config.toml
n_layer = 9
d_model = 256
n_experts = 16
experts_per_token = 1
d_expert = 160
d_shared_expert = 320
activation = "swiglu"
moe_layers = [1, 2, 3, 4, 5, 6, 7, 8]
router_score = "softmax"
normalize_top_k = false
routed_scale = 4.0
balance_loss = 0.00689
balance_bias = false
router_cosine_scale = 10.0
router_bias = true
init_std_router = 0.0159
lr_router = 0.000618
vocab_size = 16384
norm = "rmsnorm"
norm_eps = 1e-06
tie_embeddings = false
optimizer = "adamw"
lr = 0.00136
beta1 = 0.9
beta2 = 0.99
batch_tokens = [32768, 65536, 98304]
seq_len = 1024
train_tokens = 430700000
steps = 6888
dataset = "wikipedia_en"
Below are experts of layer 3 (counted from 0) of a mixture-of-experts language model. Rows are named router (the router's row for the expert), gate (a neuron's input weights, with its number), up (a neuron's input weights, with its number) and show model dimensions 0-255. Each number is 500 + 50 x the weight over its row's rms, rounded and kept within 0 to 999. Numbers have three digits each.
Before each expert's rows: a language model's description of what the expert responds to; "mostly gets" lists some tokens that are sent to it at least half of the time. This comes from a sample of Wikipedia text that the model never trained on.

# expert 1
Nouns right after possessives like his, their, her, 's, such as share, skill, being, plus 's itself in narrative text.
mostly gets: "i's", " bre", "se", " aid", " and her", " of I"
router:505523489449470527537552457445461529529552588622415463473591461473567526503512434513489514537458565502500507528489438508449516531486455576491528590561503467529501486472546536555485573487541522549484484551488432517484500512534502452529517586436441500441519516439513451519464509496480553516481478434568511527535477490441555463457492560482521534389530568554533521409440425561503464500520492531473499405494540427552523453497437413497511580452508466548440500507491463450583536472484481356550497581601466487614535535453519446568519443546492445440539478451559503435505505483471476489469480415403425482467507441520470529501588438464573578583577561539472544557508457492473501428491496494502473485468597467508558453573448382467413477567410599474482382461496477387514524578616332
gate0:507449435489533465507498548521545484482521594454474499435490534546435550500491399509535494536607455464448489381522475618492511534596584517447499589529492497480581519550440483485532514495530462512453528493455589533463446496483533480480512558564460556486601512422438582495506497456475513631479388511413492438545454433534500405529491485501531520539504469483546561501508519557507474514476452560518595514522481472498558562446454484502412593467550432426522436647438474483457432538427520578455474476512609494468494447497440507506494503440448501467492461489433524458569497540541463430563480434525458559533495546510485586459460573503503456470576484523495548454505451458543618468537477416514553531515520499508472572458501562551516527543359429435499527522489574543544634529331462
up0:590455562421541484621510492463471536434503639592509436503577557478566542530516602495510526493481480446467524495477515547390505464488543456423566480431510577560447506448506538553535499462500515513468497512440510604488532581476524550474588464528464430544566440463622528422431475574566578380514489564538644518378501459497464515518416579487492430542567507522435520489441388492471510482486466558435571526500433489529446502523513505498568514458434482520559540556578556474462476497530501480428503552487548487430420561571483491488425453463514520467500518520530524476440576509599464422418530552489462485533531488476606471446384455506554477518529467487443547503527538521639506418508518517459532490589572487454514519471581536477526469508548556522530543456582508556504476534499491
gate1:465419541463526561480377456483529544542560411510474515567466522430433449538593389594501530549461515468550503481495519523606535518444521443513524528445443491475454593496489511427475582592519466499475444384500548449446459530538470472573511521515504590485437627447503575458582448542598521438513492460505468523403454510485547517443553448521534409514501546465562462505462534497496518565469500544509417496582531555458461465464501491548448429477578466509463452408507484535470559497551504460533476560399593485571535567461463539506465559511486477432369490475580477524586425488546461565561405461591459574446484557490490447490504498452475556422489503539563537436527466504420475396526522446488544440548519561489465561454460523518513397504563516486516429411450498543426435508524548
up1:491566512451544566559548445514474440505476454511509428512438504504627495510468427494478414529472529486526459440539581530533526461492564595469470500459470503516497501617441527555431552409494565488518504584453499497504508556502491530536474502434422463504518431428478471432481527460552510577419466438568456501473555496514540528508454496532514518521407531516492587469433523532516475453494402566566519399460525668481458554604463575565590565428505444524464508471342505455472498467511432515408436482492471501501558533531476471626477447442582417491592454482544473481417479537438514468479507539444453522579453500478527452553460480499575492507524462499464573512472586424513503459521531461498489554521566416442556523506613515587464413520489471570526541503345530479481567463497549
gate2:513599424534462381400509459518582443518510493543548494487461526453544543503485534520548552499578504426514479486508516459617513448447515492404491545510478536480509360634515531394558552558463471398421492485530488481489435542515550507516527500545592520554441535425461478626523487589527511477491563551478530437501477511548469598574509457471438445490459524545523590494486484494421407476508521498467521540501485514542434426540490469535492463421562512433543559485495459563475473472517442497504497526497518499526481472489441609491587469475543480481452507543472545449408495448518455397478566534474466538472522447371440560463465497446464525541477444538545546485411486453488557454508524520416498502429511550542447644584480573450492542504610362563458502462513489493509497516416614
up2:505534632561507474542442490425501419481426491533573457571483532492509439502390503524383535499497513438568503429477524537488354501458494415448430543519451497466478503516452469556494499512544517498500444506524507490529546496477515495444579496471546460555559500602514522498510548548485515447536481500512522534464506553542447537441538550483521503579469527538436426564462622428488479419417479482493616570516566460488340501478569544516450502452522453433473512466615536504467426619429488577404582519431570444421531576630457485490539542511538443495402572457497582492443508474526435491431483528452547503563514523502402508450512518578517478498518418558518425502460452453568542517527453435446550480440508523467488423398596532546474507523502550505536562554511538492483476445502534

# expert 0
Inner pieces of long or foreign words and names, plus military or political bodies, e.g. minusc-ul-es, Doppel-g-änger, Regiment, Communist Party.
mostly gets: "MA", "EC", "LA", " Communist Party", " Army", " Order"
router:567430465467469416525425574423527544493602514499485490492516390605492539535537528512562535458442544535467522583530449451540524478421518480405497427397600518542450575474460445471443509514539517518472494514418494480411489505570599437445457499511470387511455634501500522528567538505512531514547524497515488542470539527549454535443580588505450497529542533527540444531463425569511481517463549475427480499509468432463477580449529380480436572527487540531535574507542491577565459497576621475537531552503579613556457428570490506467514445527484515551487551560506583466473493504508524552503520443455520519631432447493580533487405531659459396484477528528527510488488490548488422511485510590516453537497495439448426513412541544451479543481449520475452482536398501546531476458529465
gate0:529498444471555469467554405530564434491497461596457458511554434533463483518517500483504486505513513485371535528607519551531419459441468505564420482523568481462538537552429521504548531406508496552496473503524501533468418570470546535460503506463462457484522493490508581570556510500542391390468515426505434458452571515518539438470542506443551524444527536499447451434361524516493475480477488507581491574460575529471463476432561496528452518484576489445503446485468475455536503423494431563465569582523602509574529543509473576463500656505506504516414505505430494505569561538409435548534462472550519603464434409545563411580556574501444409511571436447552467586560507530510491436467541546454544563423483459398414458540471421497466425494432535426512464471471510528406516510532506
up0:489540407532556455532400501477474533587517405521512484588363556609525405518532471467587455533510584556470501491527480541538504449472485483518443592559534500581568428432518407444386433519455450515523477506513504603423473560551524429562411436474501448538563593539506530541510412503487526431509553522499507518511466498572502521530431486457548490451503508548483506514568526451487497564523590565482432500508556516510519564511606457541547477536467463566498515435472535514506476482435561497498525464473530505409505633469554571423365502430616442451487475459514422494458515514513542443516456542430489564433538509430569474419481526578442505583528504554541470530482462555509491502470506457505553493479438532430464487545550517442454362601480541541442474499471498518510451456524600
gate1:385451491552503500359584496538530466588564519500550497556520507464517514547514455548482511444519518449465560402577459566437566493458408591404494475459428602377491486498429556575499570484469507481490446448487539543598589469545556448478534453403481447520416578549512544534568498563540412665505513541433529468579431470489424443584525531464526488518469436546500534493466566539550426449463553514515505466514546451510487502502542500504423470458543527585501506593470483541470481553525482607467491420509523495585555509527538395523523471500482532509500533475547585582414396511503454526434515533512557454508526508531554476553522562435319507499468564489480560499500524598499529467572487482532516502536512471584462487506507551525469554531511418476489497522504494575485466481463485
up1:535559508510455484555501488461507469496560450466479493486415491449411502450522478558573467496452534456446439549508514510473587493431445470573492470487552458533495534447451465585476483471525556535525536475500442542451435516513506532435523509454543449525495521516463586543407502534583618553483500574520442539526574548575569576500564560546445418561459470482513565545456442645587502513568490539482426502521487625522478531510482415445484493467510590419488524466391540485500507463519423477475461552458462594469474510503551470580434438567501581474557565545566511492528592405402573463516409620538508434587519461456493454509507501495596536478502561404582493542469491489539464424537527512497561421555558478531447425447427588452512572453556486433548472497477421524553408511523531
gate2:436500511495517504485512493463549576468542412494467443492459479479451478509643505448461512427513384509532570429465435454516531515472448457482528494564520456423582484456485487449487446491469515486502483492429476402513457576456450502578493445471561494599527476469493457548521527504470385444409574504495496464554469561522451531553464461355440455569463418527539425433572578475525496515488512461453512537472547559549554495492636425552510506392563470513479546431496526478463533611444410422486535528484424450548544469464456476476561483602488494482467508508493483497506584469442472487611429441514524493547550515511459539523504401482500516509543535509467463579489447372518469388389502473534551465478538581540516553478481503498567550487436456556579510577471399564577409448528549
up2:549468538528550523538476501418517565489532462508526478421438513446492519468508485480498496529489571550463464483519460506607515571433376447529464463456563522456449518439477515416511414574569462572518580469435559545538493619571515526566517398498499490565485574483503567536514480549495470472500526558440507481442365523635588593512563559442454491569497509513502556593481501525472471569560432487356370481449458476515504458504495522473482533553515492428519538495546528508574497563568466486503521460559483422469418503463488484524534505593549550493466583499517507554463479592429530501616430467471597481612500495444551508507395466595485495496522511525470470485520505517537439417536480413614470516566490570506419495515521541500575470482569510483498413536448493583484470499550586

# expert 4
Month names and date commas in biographical Born/Died lines, plus place names after "in", e.g. Born: ... January 10, Madrid.
mostly gets: "- Born: ", ", California", "Personal information", "- Born:", "- Died:", " on October "
router:450519515518586568578455462640488474438595471527451459566415517526454552510550505403442447524489492538559505491488471534545493445466484446488435519401552440595558492442555565539477480606399528429556492547503466524510590558517531508556512425602503506531426463435474481439504476412472496461521552457456575504523555590415424486412479547488538446472419477491468536464484526475434507474530504529431519510490438563498471466502420493511501483458402512481376431518542518520428445486457545535572563440433465526457496522396522558480457503511534452496526555503429457548486494429505511462374395497464457458568562545539565485581537420471521524488527445496546545437406476494524464414515438478510578406570440544451415596505497508511469487427491475538548523555442462524466422446468438
gate0:472479495488572488493500506524510545512433498484419452527529559490566495512521513612472446467505562450463454549528498547549428465576569466503498433488487515467397499438484534569513545497461542464535462609561481525505491474521567470582499393475503574526480474438462422555554480426471501574478430518447494497521404527582567479513469444456507415567461464463435550497498423458477531392438509447556526485502476503486446446556557477570598507526450541562483389508505633483490479588612566566514435452461564490460579573573477489523498488536408558436488601546498538464545498545530531588463569411582489409545542445543525496519538425516438521585523469511547528539475514560497584469542425542452498470516535322531474585544604521552539553572516464483501486458555469451539531529499450
up0:424589541412488458519490459480419560476464527502409442587569482368515535470465467537484514528527490566494523478497607499431560490587454520479554531434591512512436400485508523520478433538470578494504454448487470506514550569523572463523492482504469513473450477454555509501522454520559472503436536516497544496456541481491385477520527564401544496436456435550527484484503475546470455547392494546442463436454472507458526459478490420516522595463392578510649555565528540418467456503431493453468473545468498446541465467579479455512478519454514478533499575402469477539550392514482509504545558551470563509526515525424437571504588469577513423525507503481548451463511473421609460556468549588402527411501446586566472485456491452534550457403433587516420450504538406430477505456553576
gate1:427531528552571568454618490558509543458452471512509455514505519552559448529525461468423562560546468392574478493434549495560576491570463460452496465517503515480519610522517610529494524534461481533605428481465518527629500554458577457541562479447569511546438528477507521448461578558574383571397506432446439369505447607515513467614490547451575471512487554498464419520497540454494454439523558491558508532489520466493455430545530518561469587461585526511487409487514533595472548514493563581475431481501494441491512524529544506450527453539445583447521401535522524459506527505519560442560422495415553498555495473482450466450497558479435451443471466508473461501492561500510542502418458474551526466512519577415493499608467612547591463477527532448480462501554561433527524401509498
up1:539461511581535553506498568455512424444485418470497559502514397362522522618510523516521492493491545442591569422499587483471500446591472560557553454450575480531554494609460522527457625417544557487455478524467459531478543502449510578527431530523522544425482500556534566595407520498458511462537485530496497530443505413563552512530473598556469459534454479466476494528409594470566474455479492494408402501504439547422532513578466493529482493534446468448491476461549543546456429408437493545481548530522580451450431546467482527467524464491589513537622470458530495509416600504604424528438443547474513540453492467456514427500525517582498518397539513509498454493495551506451519528469523513414540452455515468562493460481564571480472493557432441458614396575443509465490480510427543
gate2:480488578472481448493496478501492527509360484532496504491458536473442441518556377554459616482419539374549490533498446468545434492467465477520509560440467552487403507495553526488489546582516520510509511527469567466531556486511498434538503508473489486426385547454463396469509540509468517615464432525538464505503432418434560519482397510482541487498532522415452510399524511404540546421479512506556436485533502484432472467493497481523520442464458542557486413493483555432504597545480448585470538446463456492488520490507518532415496496415588441490416475440494532459454539490560576538432480512485555523512492447521490460646505493447439444533497502392610558409543474554425419484440485429536569644453569436571487463524506566591563471488492541488605529446504484542476511434457531
up2:417599575527436451553446381411534529506533557549491502544551470496495503565466380477501570467501500468547521458478471425471464463469487493472475467451538506435512510526446527508499435552459542485476478518527560484527526546548434412473402425487532497473461512542537395521559561480494427441463573468545532574561521529506506516500459538438611480514471557471521470388536417506593507553540613573554490566479493452448562462500456421512484400491483468529505517477496493430541587498446554411462485503517408451545528547484464523485429561414608421454513456535497467572573436476487538573448497590497486470514440450534556440460459504429460504542509498363456528527501442535460476531424525462544523550447586424532463492527540478573476531515496390596534495424462412497488384559453591

# expert 5
Prepositions, verbs and table cells in sports results and season summaries, such as against, within, completed, scores like 2–2.
mostly gets: "½", " | .", " playoff", " JP", " | USA", " World Cup"
router:466529425474486545472536540517584436460489478352525553514531471397464531542516530386570456454507479551582452554477539481538608475562413481483551554592538476484525578568494465519472502506467481532511495437615465467487412503555455438527493572642534565485572522545474528514478464481575569487520495529499453514614459503470518510484542425505526407509484502508474436537530483489514483556472604507578524474576515504510528544501445537533487445550572407498437536554508499535543545500403460486500489459501493635485471545434411545501528574462541526370533555538511503524549467411520513596494460498465557480430432638511425511429454512510453455486489472465473428544584439545467531514529497470515512491435578491447470571529523445511533553444431434479506578496515500405470457525432639
gate0:373511512434414482456543495459512399419559547570495509549450452456575419457498403505498495633448559573523451474441499534528540468501582493491507525465478499361511521440507425535478571487517456489471537453520439457374463449470498477539487521570548614592471534507570458551494463496536491584470480480531558465560469424440559480504476380485467441562494524545496497532508580555461511411560503477451599507477533502524523453522529476516402464478543555527463524525460455507556526512502551528569461504418459508567534499462418411527417542568538539528523433513448452523360493506539420427469463511590513584488508482460495529492499470519441523480564554455575535550448464485475388526543529515480556602505500484566542467607446440561457389450418563436479477529497497505509543518552444
up0:472488489562436461476522479442537469473435493511533474485496502415469476501357525489544435525522509587539591530472504559499576598500513566454550450500507562534510512533516516571458463488433498518476584557572454548565526555451388453353498442448542561508485533496528501559472598544440498528541510551500541577451537450488485623483470505622554623507492572452528477465473396441506495548553457578392489592494413448517474518464522527457532483495546588518550461386488487480447475433509462512465556431504503445582432529513486500580502544466576427485491572467520444494455492407477456450502577478590441555551502498443464505524531521476501544626486485551479556565523522451519415566520491473547534504586495552545537462495445491560461465483546542577392537493436578489457613466538488
gate1:416542530494471536468575514384465552466526466527565576454522544487602511505648552487582416461553540464517453488438547520489602437488570575540564454555427534519591542531499539526458468451569485530513529493483479458454511489483516453368575529513576597471414564499494454480494558600508432463521543500516483483668484512499492527524405604494484423436505520451511548499465498525448504550499378503483589514563563488465479506492462497538546535496442440560551527542493545479484499481445474500476516533455411491401511637481548449579506546559484527476496488505521582486471547525488504519515499470515578485428474496507496558514539510564462478511426561520484494500481401566426438590457451489575520457467547594382462554542454485449410480485513401495477469571452605522519426528523499
up1:500488475600485488491572589482547517431504368525507548476533526546518549414478534436433604523523479522523506473522492522500570534555473571470445534433411483572404504483402547587551586488520487499471516449579559492425501536449589461375501553489508490606506465491583508426587437501468426535543517489382523486519503449404500517449444449507560464495437443554466506521523447460489549495594499552517509482492471475516553506534567442514491475537438524491527604519449415550548559547515523500544481468509455485590588499518437491607409492548482497503463495516468472616479500538461434541569492550517487542480529511545540573575473491575498533450449513491514568543553600496445519505507430444458520485569464504420544509600437424503567547501341540513487526535523486465564455563363487
gate2:522495494501633437497522570496509556464518484437548555507456553563506443470595491437547408533457471522486498438549604460478556551597566459590576458502464520594477547494561496407496499467565609578541550496494607514505550574471509480479470536527464540448542517590496487471474610441468483494580483505493415413543529585531630471473519562559638416517437596498476460592480510526520424517500498568455479479432499446499532450534525512467484567487547487615509489537493482510485580505477471486476564447503533542514432557463441520535546557480461502416607468535434590510516475512473478515478477515504514479496424491511473523479469551476336530493487435490447568482501507619465464547421451487430522505492567428490518471498598500493493572536547403530502497496467503545489491520645525
up2:616500426471599451476416467536469569519514551469508565604485500556536449503530497413533481533437482506467517431605547494510564461576503461586526498481455471497507477443508519433519619494496555485497563513538547416486544386522497483512522506501499499466518536513464487505513571469539509473474453479516513405532515613493593435524517474534661470521471558450569491532549515481556450478509505562497466451405491454530502435510572494515552497474505496503504516562564396598448555554488468475433473436403490529555473515489436504490585596509450495412519429540404507480429506435473478504548471501396561513491487499488462477509509524438404561532498523484402520508519525691539542494485496580435614454545481435505567503473512558501444576487574415545554577465528446611503466540520576

# expert 10
Verb stems and participles right after was, is, to, were, often taking -ed or -ing, e.g. station-ed, act-ed, will-ing, kill, destroy.
mostly gets: " | \"S", " seek", " arrested", "- Species", " destroy", " kill"
router:496573506576459502471451494471472549501490487539527445452471570464483436498402503419499572507490454590609560556496528586507468550499528482549485467421519556515392457462489450594501458495532504572560491500469598629525532458510541458500523586484525502550398588571517479573506501480493486426516480573433579543542471519506378555492413491452504507558504434571504435553571535438506503526563496537463490499470503501482447472466523477432521428547433593469493512490480460512503527444449510539529528490437579614515491469537474594619472414394591431552571520526496502510495483415492437388596485564419531533547541472483486487543479508506509538429534477476554463486435470503531457484456570431519548471458436594489461465483507476580567474606589466453497537519436441496557533548625424
gate0:619489507494455496486470420380454481429450533473553458461460426487520501510508492566567584418397561558434567548647485480489456530473549473524596512533578539455509434588577521460453459482535474479470546513529543512442443395479494478511487467559557554485503509539546499520567486448491480415524502452519510472596494474519468552545505474555429501494449538506469481511506482463501481557540469525484487421626637453535475531545502504547527527473498543513519443459534504464503539559498421455488447514533475572439436519427542546508508555486432504584498422544534513504640497596523516561583530561512476489517623532417400502409470598509471523436532532538558484496478464497533466470506504501555554450411471554537431489620445494497595416503514435616504569591499587539504526471476572
up0:560445554540491513521525438470510596591588457531449534491442518482549575554483399402523437542458399451494481459485507501561470553473505585580510510591444518586485535498497439409485571379556489440486441473442497472553568522627502436415462455539437512513527505462574445507449613506557453572405538448500511613507424533576505456504536436490450505416549470530490579516456465517503400560429429438479507514533495556574542456499523463535497509412497543619501465537423526504461601553591562510492493509505497459500515480464535509514492626514502479438511434434558547546430467565479552501522564534509521461522514509509489427523487546415489491502516451415598485505584498480563487457412502547521539445431464463413487541425507536588585537502534498538595517458547520501526470519489491
gate1:476460549538495512492460387490480512563449528447503505457547578514597502451422507472509409465538476509507439526552530501421517539487508441541481494529465608458395553517513448539507504513521462596524497494451556544461516527567545453502539570464535535526540621443491450563553461457504586518505440446408371483398514474446543553517490540562531464468496529541552512560547431502547530514498417512546507483416504460510487438438506459515589509467381564504412521502501638514552515549628452446467574493463462499453557539517509529443551576428584533421497512468427462444547550603550426490489496494502433403468502505401485517500509572471468531411497529505491523525500498486427438538476436457516434570369496556455511579431524574477549586557575566521459528541525397489457565504521548
up1:417456536491523470508474429437503581528501491428513513500415504478439502409427592529443465483465500467525479469541559606473519498543538524562625448515641460517443525494590432539451446519506503545515377484468606537600585580575515481520482423498530520480485507511503523483450481499509411478593556498468427469464449521458498492492506403519460514445511451506584507503500460542561524520513397561495470407453463432580425508582488534516547535492414546566525465479594564476462478465484461511510492472486612489524465478401521506442503477536555554444602644487440522489542470557529466457539432502469491494437549511521490443423458508482531503429411478571477484568465487578541602595539465496536443525500432531466393581485566455554435547486521487522376482518528473563434513539498500
gate2:429473524472482555532517544462629558548463508464473486527414449459408481532554508537493579553384602548387473465509545511562463481461403518565409439410540509478503437541504510558490516517473476429550575437532435478538502437534520491535463460532564431424542471475507502510569558505421491523433538466547433538381566431445481552525417478474581558525427443370509439469471538547494468473541512531515518532435429471498487432535577468499457462505464483505494482525512509433439521519536523557434488434380533503525525508449520385479583527575458508494442499432486433490522486530511484571553439464563557480557510436510545440547479575453464465555571463452584454467409573508471456467489540504558489459565558416584432463510603582500489454516515493513517529516459485612614546522457560
up2:480436555498453472451575540480508607439599494386521524409496472494483439502481417522460497543425607496410542505447499541605459545616510490485435522442518454518487569493511523504525569539469475434512564482497486544467407478601507421464415425543461417539466583548544504503516507462484568481456461379500483445433451433453496451515399486477529521477512526534493533408412434404498528396517511426550575581579484500493527463482528523469416472390495538539496451491504532530480504501594504577494460413477544567602507483509480493460493485499549443488486509512520456520445608524427523482608433467539428503491521500517531479527414492511494515504565571451517515507453477416574502444460543537577560546498475489542442430494517555534478470447510391589464546492386434483446459582426509

# expert 7
Line breaks, equals signs, pipes and numbers in stat tables, election tables and legend keys, such as Pos = and Party.
mostly gets: "|  | Labour", "|  | Conservative", ") =", "| Party", " =", "| Turnout"
router:582477443546384491472493534473543454505511492495546492552469443545478559509533528584431466409528496485498526507556417473488428482518548548414509484555441521414539452473566532502466517448553476470475564436502565538553548558527421561584555502510453444447522379438512549597495477525560476495512377611481563456482467522558540441513404421573459450491450437483500472535523450552501458542531548566541533399521480489427476509587524515589462576540491513545540508507495481601525515584495473526510415456464537507374523517555508547514505605575506553451518562482474552497501455528519505530482571594488448461441416512515500416454491545500513509519523564493334554417603564562531575481504562604422480472550454490443463535558398443505477461484506451466538430459479542457475509483507583
gate2:579444546562525526482488503417587533532409479502548585536463518490595527538465494519446519440515474503479585447538587482517453477423467442513476499476560488538405486553459463543445521508469485619557475472420532471475517451454554471484474448534523495516538524508506559509537512604525423422426535530483541499469507485539584470461469469504535483486468504583495555319491494432512545493484352488525497508425478486494520493465419508570520393451519505596408543540494465321456461512503430500447478450445446388383397502391431512445491470403513474484461418466529571452566532511530522451493538454493505558582462567543509445478548535434557532544526457520479476606517514426488479460507482540512481462542525487445453530552518599580541553488567466443564455526494551507548441554506534
up2:478567377455466485578454488531455487519461480473503504462599436458460498462590582458478552484545447508503575453566471523574543510552482541548485519516540443520588554465441576464411453535429473454439531420467456552493481519505505460570413486454485424445504622433523441469505467507578542426534604487458484481557529354542437495486528527460495588518472474546514469423502505529480425552549560592498473513496484497514523434476574420520479437534480483437504548591639500498482455527468543551433431494504428478515536486479390543452485585505488498490535528507460565511457574403561470539485573542396525568414545534401522508540523454527411411469442499555465450487484485491485411490489532502503492458445487600491421494474540564497640516388507527571525516547499532534436434505494458
gate3:440536569552576444466485489488546521539436433556530506525477434480474500533511529503441485546460574532447478503623480582517522400469514485500536576504625589554529548597505540563521486425487592487561482470513467452482474545518484498447481504505503453477622480468529493487538454533468476449365528487465509443450464415400468426509562536536532604457534585534505446535565470538448582480469419514456458574440522564545480518542486429535535537520520468505559520451529535486494418531559471539494567554457495409471459571534405575488445517490582605467449465482467478454454516561540569494455516484549477493550550354436538426481516581531472449464554563475551477560499452511573548425527523495492480587493538601633429500463544471506503461515529517458515444445404597493461468488587583
up3:533499527408511542550494487542482473410598514414496526482574633480488570491532427455588488521521506485506523580538587500396511568465529534472435473410424479549505592503483464420465519525511472483568542614510427449523531460574545503542463527546509466505576514458461511540571520468585492419478519490491422608501512539509539611532473540467582462495598508464564538570506516524392485426597531552515528515543506493524504441423515530475454461511473556500573544449419455398536532461518466541623379452509388552549554533532547522554505553389561477543495479480511558512596441451544459466527437525483471515470370581489462500546529427472461599483481506447567512532496579434482488570406431487512547541540513432473486493488461435476518504509479503472460527573516462545530523521498413
gate4:476517505409503540536510508520516469516515435485490530433514448471496493339572569576489433517482576450511425540477511496528524400497500519465413502494461491487559435499463503505498559532504537581506463422529431473457584545439443537537587495398433564481467487489510563528561518543438540578460548429561473573533438582441459501475459520478487406505490504515522523474448490500464574447577524483467456367518491503425465485388508541512488576479493466669502532403520373578544523482558517444537465456485454432485511344495499504519458491454438581510521441428458519466488521539519523516401607525470567574439579467528406547552525500494457441441556464577531553524496499474493534437479451539463449509428457391555473431553482472499457464525538492482493448516531552466614499527548428
up4:501539517506390503451484526565530443472513463585525491656531498573442456543463407481516530528607519588542569540449622490441466443504555485476540487460471455420508555487494440534418584503437536469535531430507411453499432391367544426474504491472531546487510421544466594563468537541502492506385493558440521577511564513490483558489401543524510495585538602480429482545532517597336500456526435499503437514476490524466594422473423568551445522598450574519522480452482514498516501555485464475501554468448556502523535564387496439570535512410559531470495598450537423484420508577503558524449504490569435514574532492494529466490559450537552441539523467537498486460534512506465518566526443505492493438479554495439415548488497504447530474519419508466508545496520492483513497432536527

# expert 13
Last three digits of years after a leading 1 or 2, in lifespans, date ranges and taxon authorities, such as 1849–1920.
mostly gets: "948", "981", "960", "980", "949", "th century"
router:554515541509549550422457502527472457454481494552522515548489469474490433498481317418499484533429511470557541490450471380362498423398502432526503554502412559477564499480525505559492507468397515460463477482477535443468532490502466470424447505529568454462512434511436500525450506486552537520500489506460581554464480533513505530484470534490490541447465539555577591384401587541486481534383498533479454561572352432453600501474559482508556418413463427479554479592522494559486476523539465534464622521464562449400504554559519510539573441562463492642491465420539495474501497536486474435492561509520517531537492498436511503558513479564465506545488587548563456548560481528592529492485473563501547446457450523514485421404515418426448483514467513527501502448473525518479522373522476
gate2:494534535502632512457440475534457533538556532548431516566605532518484543564442477495566472497446511474601499511492470483514504474432482469515530493520501507489461442504491456395583405418564533559480543560536550565481548495487504461574424428437466489492393480499506512470507506498507518518473479524509444450487567397496496503418459524488391557576561623490580456412465467431538492546533485482497514527481487466531566490475479540527419567464569502460458484427484585530530517553570436600467534491496561527384511436461605471534532486537573533485616496592500695512487526532420505519458578468545466495437551465422454502528446417543520465492420476437537441486498390480439473385467431520467492510453518464524501483546456514481546653537458472473531567569452518521488497537468485
up2:547484460529527494425528465572513542568427477487488500480483409519545551511569450486557455453576445551507477492514570388571445462496484575458442537556609477455563512560465502483574466445466485484503443471573449524506490456464510476531456545534583489510537556433462476417597542425540522415509428472458426440392580534561579530487427544558444448543493551459388547418549536530410444485431548470547510490497510427557491458506527462544460538554631506517523578449536491540591527501531462498531494550516451595478534486457534470577635511485575599459550427597551469511541518577571542507447542463508485449490579545554537558527477480497520439523415436464522422471438461508593445459458485486535515443421580575480496482490435522527475538562436446403548525545464473563524533523484532
gate3:543467411555518555464455437433437586577390487421517558579512566458473472515589480512458435474488546520495592482533459544473602562512485495499533503478471482466429448486462444499476519383492532576484655573515510420456557550389438467531530476530520435453477517514496545488452433554500533482424491410508488502535531403568573518505542579479492498494496520575548523485407433474551511560500417519482529570495526506455498511471504528584506525491454408452460538473512503464499470492514407526481535516488464410464469466408443509530487538477515452482473517436541499538546469604462550465493518419560453523499473521463394535540588357598409505465568525517601488503436467595476468491439552482596532522406465589561459522469546495582471468558522539628466511461452524513447541472529442
up3:527515442471598505447527531429509607541342507482530560586434450449551498452567500542474561410473494525518549523555490467517505527472600470452526460541505540413424527489531419453496507456536580478547563544514488454488539495545466528563452548446533461469413532506486454506501522570522533536590453495526526498472437459529487584538482463546521506590535466538449519496469538504585501591538414487549517572416510485547453484496533494495461513415420486416569485610557631547542540456502444553488474464548484548465495468550538468497475477448464476489444600533465445474511470581527535476521435488529396456474411486454456526494538389533424535532542484548530518426526587553380444418452457358519468555533568506536549523416522574530408490505517445510481486399529564474519426478571580
gate4:462456492506471450531515488435462577510532530386471507517418427465432487573572510489454522397483458498443512575542434535593502430512508486500412539440544444550503489465591464487510575484472485547525569579437474596424527524422458394427439425468419487527514501517460410483575500511541507580574566500526386534461489425483501472475479664521485532504627477504585580528541514496549493526502547575479502567450505487528487490509506460533438511542461487579453498502440552480501527501510555503480449516472573464581487508573445510513426536415439493549530480550537479569503488442513519500502494500522451516541616446477402502650433520434502524450561528570521512418501530473407468450468440481575482520509463547559506528500549493484631426523566556484603510512472481642513547508476506
up4:583501494551569528493484560429523588527508557513491525661480419536453488544596470475529520508494502499533499517514478503495494547455500441512564478562463433507390445487509506488445424518535611529504459507531580359525562511495410536514428463442554489490557431523519519521543480479582574546558479552507536507484520469549528457511569509444550508457511597502510518509548471468475449544431573568547536465527454534436548616355490437541482492407506528507460505487502490567504492568539616595523545410412418442524410530445416490500554536501469544514558400557442533478464477539486538394476476512495383493489472560520547508481518429554526490536465418539472438584580459503527457508380514496473543492472515468503504463470585517658541557529504529534569457483542486466416441512545537